Weights of a small mixture-of-experts language model, trained from scratch on English Wikipedia.
Size: width 160, 15.4M parameters.
Experts: 64 experts in each of 13 layers, 32 SwiGLU neurons an expert, 6 picks a token, a softmax router.
Below are experts of layer 8 (counted from 0) of a mixture-of-experts language model. Rows are named router (the router's row for the expert), down (a neuron's output weights, with its number) and show model dimensions 0-159. Each number is 128 + 32 x the weight over its row's rms, rounded and kept within 0 to 255. Numbers have three digits each.
After each expert's rows: a language model's description of what the expert responds to. This comes from a sample of Wikipedia text that the model never trained on.

# expert 63
router:120147134073070172162103158133122123146106166158148124161122115126146076112127174110143137153142114101124129059151136141148094049123127112130082115105160153119100149180181121087133134115151143096086187176170159115113124147130132176160163135108119131119155144118110176119170115179113110187106101193119109153117162068133194164092118124148184117142162101089108095177113111182123043157154121209153133133086138100107127117142112224087186102132120127164183143109130182124095116066156096
down0:104157109151151205184112168079097104190103116196159075133112059132110155184117138080168140167118119090188124115121145109089141175134174078145148122113185156100107172123128082149120094162113109142136172140104110086124142119086165078162154102086068157127181116064083136152163113127106167170148147120085168139120108143110119109128139122083114111116116104134152123131126107095174151073107099138100133139109159193191150124138115096094184130129079157153102101143175174183175107146132194
down1:161191116107145107118144112122120105113120108078183097121140122089166163103094138109113111123104092115150078160045177138108172063068146204125086109130117165184161127152157171107150152110125133128134138079140145173079103158163103187113202165099117166110146156145112168100138152125137078139148103138145136098111110153094075115185121134155143148120105166106150175131075133124154087140164164153163100151148176114094178148130094155151150181158186139145076091151198179161134146123136052
Description: Adjective-forming suffixes

# expert 2
router:110111175100095167158140182144132148107073168148114086155101099148133097084145136135198178146170069109118125120143119130116146061108136099079133119131148107148170136159173154120111138075139200142176165148188107110082124101118148173077158130089159160144135100147103206083128113149093098135151073070110163171074146080166153159113134137131134159200161143122120154184108106115175104137164079155144127090133129093120094147150048116103107113144133138138113193143074156157065124095150114
down10:155121189111128175094142157131119100147124130156186098136174157161108161164126116099149135097090098174172148165157056178110096137129173131145134175141158065120127072114158131126163167093186123106109130145192091114059110096114121116102105110142170153086130154129114113148134143119087126155101169125150127145113131118127137110102100175090125108041100178158115172139129188104172129082120145101177196168169142140125111055076145103200101148133139082083148137089107096128188177092096164
down11:153089219177167204123146144107139135109146098165170121060145113147115122102133117122133132075080097094150166144147089116136192100138147114144162145115122100112166154143137096134134089156107133144126104146159123107090111141133167113106155089077190155112168128114124113116097184209128162102133122093147069138098175089130126140092128117107106112130137099137224077128132150133134181155202119051142126176160077181111088143144080094127162155140090129120098108124124137083196104187089153
Description: Table and list punctuation

# expert 10
router:092106181112135166116116134116198119121083164130138089122105107137089066128103169129204156196118123083164071127134185132140140130105090084135145102090105149163128130147153087094072147155116127130089151125132155107087131156124169167091177175094120127174205130117103138144148131113098106156120128142083133139102139068080157154136141151178159150122167097133154143125117131183169065149153103179161164124108133089210108131160104167115134125128150045160122201138062110174094131089164104
down2:160115102140084116206119048117157196136118115127085122117142174066061100172151100130125160143183101153172078161126128158167145119078156131171172147117201117101140132124158151110143148150169084139152122089106092160119112117114146130183113096117150123118188147210127129171147113081152133146139122132135150173175107128106092128109086174100129040127083166096157080077127114121171092125102133110176130169182142103097145173155126109119103136188111066134139155064153117144127099119157122
down3:137145114110137120156137096120067126137154076086085134138098098145177161102102166148073143122143116207141134150082102118080116125124113169065123154174167126145112080145064194183102201113094164145100099139092183137135121164094109094093139093148076044098117181138114132105114127047141116147164116120112130094076171159118076101161132134150193130085160138101077079161087097156090120142139116133146122115153104130184133128089097132089082127188107145122109145072138119097141118117108173
Description: People, roles, pronouns

# expert 54
router:041106164099118184129129151152179169100109145146175104132077087113121112101150133144119112165161109102104131132129169128131114128071133095090098141137129145102101166158126119139054132128159168117166120170142110095111092158090134086122130177114155191159173112089067174094128087132114140107135111138132179169106106095128131185129102196137144219162191154108115189153079105148164139150175107134160135124088108134143085182165099122099137082142118109132134097170027116141070139093159107
down0:135118063084145123067159117123103158150157054145138131144181120140134165173134145045122152128140124181119143155084115159115101184126098075150119170137103100131142232122072153105131219145131143134121132110137135168165132101107125170128136100124155103099100115126094141186157160149159164142124126152109133132135208210115092145092053122091140107089136131155194175117162074119160055115167134131142121144129124099128135057146142143104107168135140118095145081095132140113194105124142127
down1:094074152149104052119181118152189104152064136109135123128186114181077086082108144142098121120140183104139104169136109132168120134149144226160118161063144118150142117139129108096166172083116132132100144092095133149129128100132099154129101140175106121168134130157079109143160130130096148133216135097155079149183114078140140144121144180122056055134102146173191131162127142111108156172085147120096112123117123075120163159124112163191142164156138138139084190150153088114089114139101166
Description: Short letter fragments

# expert 6
router:144107210149095193164116129136115140114101152194154134134113125167101069131131148126182126132173069141117137163203130133188083135076131123121136091124117148183139139139159099129140139106120114118137151130157143067062111227113168161113127161083118147186121146075099122139172092168128109112151099208117173123120175083075160134094111151152185146132153105115131145134084116151149048158190102163151165105124110092155142137148119176087128138114149105164145192126117141148105096098141082
down0:172166105067125180202159127134123170145135088146163160145097103116139120112191069182197141107130125121117174123166074123117154112148101087133113105071107148103133130140089074128155143161107091153190090109111100103099101214153115089146137127111177144185143090118152089106124128142130145134118090193117146167103124147125109095121130099119138096154163049180088102075100090106123080124125161101138086149123041164107127116135150145143120120130189110074165109127105123133095176200155149
down1:103132132063129096142158105161173088084159100121096125082163153180134121106100148104138225137110156104119169074152153122122082103147156113129069102194167187090080141132087118122114135144181127166091104127177160129134125131115149127156069093150083103101143169116118152093128104115119153162110136131105121181137132078095090117123079150191143154091125116095190179119123132140108166104102122124133189050136111052178089117144139209114087155104168184131119126133080131091154097154133113
Description: Institutional noun starts

# expert 58
router:099151172097114140174143170114192137083083146141210067089089114143094106104108140175202111177140106114096124080145151135157107094081093122086152090123136151138187145129154110087076131119127164105119125123144162080126076161106151155068148137137158161144110113085114165154195117131108081147154083149102170168116201101130169165104134139132145161129126133111104178136101095165182092132150102152146146060102140087159077145168098164090123123157145118120130148174091183151082118103171073
down6:182195098085139087076089146091150120107087122092132148119078146157142113183120126136152107098136115173154101088188169166161135128103097064140139090186132120137083160167153132122095111142134162152116134100086152168141141164156148125127104089108150067172118109131154096068079145168127111152112131148111192070134106099076154115174062118088090125092084139116153125135130165074167151092150106123125106132209173123112175126129109145069177107175147131053164107115177147120085113158114174
down7:148088129098182154153089126158096162142103108058159145132153082091120134125160145153140133092151101143147135176113145207108150102145071113141156113129113130177090084213135094111130135169130128163147131159083121173130179114089087131108152184136113167093084132104149212153137086164170149125089135098105129164135166200069124132080142136165081119139136136147148140110146138151132132120095164177112184095157164079110139076096131168139150141148131117141167131224093109166109102126216150
Description: Line-start capitals, list items

# expert 38
router:081095163128123163150126129107195185125105138149205084154119078138094111082121119137159146150194096104133101068138132153142127131137142087088127117093121143124178169181111126111088105118121168121150146152129133074146111189076136158084107182127157146089158111066075168089163094119153103156155088137066183105111112114127138164098124129142147155142138114096098148113126127134175143127170094142134145076093103147168063178130068113103116108154157056131181158130063131171068129086141064
down0:166137075107103123100054168172183168151072066193177126128159162093125071061118142164159110120127120142124124138175109081165141186095121143068164079133134112172142108145131135109128201137095171130168117185105131145054135109141167109105113144084044144166177157130121187197106093120148148132120159139141065139162134131169117139111119142149087098167080164141116103125130114131117099135119126067092163136153132152114152108162069129143141165085105110104121129144147111102136205137125121
down1:117135058154165166154114218128120116137140135169092084160164129155109142118151116162129112150137097104101111082131118153142112115108085147145049124112164127094125152183118149089133128205164146107157072122115135084183112129167167121219141148180144134115135100111168103173107118176097126100137140095139076069133173124147103136181145114127146148109127119147068141113126132225143116123152153151149086109050120098065132150194127094079141143204154138115120161122174146113138120089175104
Description: Letters after initial capitals

# expert 52
router:107087161113137239112168148131143157068101151118178081172108123098107112127160120165159166161194102087130097088168100142161132185125140096099146113095157162108129133175144097084102148126144195101184131142117126083115112148125138129089130163086133170123142117109070131070122107118118118161182103125073161116067117136100134181125130161152148222123149107121115121131112089116145141154196089135148131106089092113138066140135125135088110102145155084097134197124053093183099153132170135
down2:158113142127121103129133114129154074171154111136119071114173068126136150109128118168150136127174130135093129157181151093153165053161156134128136087107104117108168104192085118138060125121105165130161119095159094186127145092118140126122119171166151119131144078162115179153131123137074144140117169190128169083127054166107169090117155143217159128116168087108135145142091106108114156137096120152093132178177087084134190175123142125092236130125172151112166087123128152127077163134135065
down3:153101135128075149152144102087113087165125088073125132131101142118089241157137138162141119119120108098071136128172143110145114132092173086086123107131129163076127184127160132133090092123133159125080092074173122183182109144093113122114086162117142085138077166159063104112141160062081198090091084113113124096138123136139120138127118131149145132087127141036113153120131135167166072171140111176152102138065147119151128168150120112100107140126157084176102117162131177085081093090137179
Description: Name syllables, sports tables

# expert 23
router:112153157099083164169097141143181152062103113195137126145065123177119124085155126194160132120169068046106114122162125136172123107122077094070085090090122184149171116174124127132108140126099171081113158165096150099138119132076156142081131154146151164152163119110101141113128112133131112136193129132115144162152152107101145150099089150159120168154098101105113160165101120143194076155128097157139126096108119110135076145143124155108127058146155110128172147172084157197071123044105080
down0:162127137101100147076114135120174140087113111192129188106153142111091116105130157164138178140144137069156099153137093139092071159108105146190123135090121156141126079132138124149108104162102117122118094206075098165129120162170104123106158113129165197101176219102054093153109144181097110112116097138178163153137051128074116155159123133161091114118090169142091126073103111167154131108124091124114116154107143130209099163117142121158165093154076090139164173143113096121197099117103109
down1:174130104136133093071138123119129136041135068143157134146166125098173123124069091132122044130143168175109100147108117141089134132121126123142190181134120123184089115088077131137126180119118147138103115112159133112084107100100038107113144117117190125165110147160180099205140124129129137103137154172088109095151128128114121103124100154116118109124110161118088184158128127160140108131203139173190166109181150133081081132122193161104167066124141139030104147121170155124127096164095140
Description: Biography lead punctuation

# expert 1
router:061137153121143193179106150091175143112117159108144086140136079151135073108149147132150144150154115085145115082154103185134136118087083098092073115114166149149063164121142070144056094127134176089165161120166139081111116157139123136129126118113154129168148174151131168106126119120121115138093119148073139148067103107139125147077106162176196127120173130101108141148164118198139117109121113178163184102070160106150086148122085130064126121147142099203173179131057127198127134125164130
down6:118149155141133116148197125184095136114159134142174137087094120122130105099077090146097187093122104144127152107125146094109124138098115123136160180100118052122130152173135154132229111112193160157102127091144185078138106112077135114201080140151095120080148092185165143123140092125099120140112113153137059173108102145141120106119142174160101114138103128143094133106052171119157174188074095173083145059113121152113118059123136093121123142101110141130185173142119153153153108102091187
down7:181125052066135136102138095098137168084164058115168171067112097132110144171162148074141126166175122196165172118137084095071120129106122133162080072174108161138118078146154150121160185148156128138160155152143138177096112112140126085137140146064063142098156134107160120113113141105174124127118137227054120108148105159146091154096084077102185100083181156149104154128088159123128134127120089144126168094116105080127104139150114069119150140104154116142151120117135141100174114149098127
Description: Early word-piece continuations

# expert 12
router:103105188111095172161122159162091180159108142159136140118136142146093102081150156114166134162183114101138124152159142174149119107117138092096090113091146142186136161146126088067061150142139139129172186139170144073113118187135180166121159199092189181145131109090139110159119072127104124115159074151142164152103152086141205184076115173164138185158142126123124148178144138124158105150144102164178133137108113090110119147143077108099156096145183086138168129138084162132142104081198120
down3:135157126078072201182154162111107236159160120083202074104138103096150171104126121078102102141104102102148121089082088148110131149074161105140124136161133131149125167125114079208104075138140114088138150182129100091169154121124164143108103115075162145139081142107137111159166147122181125127178165117092115149131143126108150077149100132151161142106142163134143170172106158165096168120163176172100143134164125089153174120151051155090090096108144134073125141149130104181100144128099157
down4:127100144147125221110166127100136121105110164125126093133158099135157148189087176142146109080095106151109123101190209160171169074119164130152131128111116123095133186107106138133106124088139116096095156145116140116060174090124146105120140168053198164113053104136078125133107168090116114131115114100108133067079154129094099182137113139147197147091099147118155135114113159171083068130124145130124124148045089126128112131101140151118139123181105135119080110086115151139134201178161070
Description: Aviation and machinery words

# expert 47
router:104114156134124169124145158099119181130095105151230088149132084121121095108094130157156164157177115105101134134183116180173119094139128091104065062113141128118144184128138121128074143129146163079203136153162150058103117154071153142091116151142121106093154149130120170106129086134115093146188093148083160176087099097116168160097150093144167166158161143098087121151107116182176147143165085171130134114092090115137052146156124146076121094188149109166104158131077131187128138096132138
down4:193206103053109137104085152128180110099153097127080132135124162064050125112143151140122135107110118097137097100140114151112081162090091091126131147165186181119142143133177133147163142104116152157155112170149063154191087138156174098075164145114109151142130090127076107134150101174126176180129092160152113072107141127091115154154109141133120147124131089146118127114109172162129092135094162110151157055079141183210114162143096070113135117121189090095169131159147106177160109117154119
down5:113158098098083095126159157159098107104195135111107135142131113165152139080106099066114150108152085108138086075147144103144142179129117114130090109094156131145158150102112150128141096139081127171143111126097097159189152167168106151115079170134098071177111149161141100072157141178157200128152121173133174124159121106176096077100150139118083083133119169151127120136136110084180165129136133141141181079181160148098102072154106091068112177055097117103117134132157045162197092144142164
Description: Asian name syllables

# expert 4
router:069085159125141170165116117101184151083103138135156048147110117154108120098159139107162146110148122101139116061182133114189068156133122104120105076082125164150139120163175115143089152086143153142167133117150147074119112119115136149118085174101157146129140130069080154109139088127158126111116093118095162108105138140066134177101082109156117127140151086104075140139102130161150095112142100166173119079072129159162107133159080156063100149184141070190160201132102164182066077094122104
down0:082149122135126133104155114159143126080110159078140043141102099109115171082126132084173160126131152102120119175154147066086104103151141140113167114090134187153093120158140152121119142119144104156161143118124097142162109201146177147142187087060154170067255177176170140076165170135149139164158144144098112085171095125167166097053112144157054137152102163162097094099132137148123156156166128081138176111168150157099121104112124102143145123129123145131155127138148102170112106119120149
down1:125102083151143129105177111131156132141089129160097128103078127096163148132094117064119127163128133130160100101083091093119116166056116083141114135157141087167108117130172164139163064094133111148163107090128132143162131143113102100109120123073140137123147110134126104084116151060087133087164064197130125152127131130104071095135077110114140117090134175106153160159167130124115090075128073122123159095115110169077039115184164145056103101170107135185180103113124037085114124187094167
Description: Early subword fragments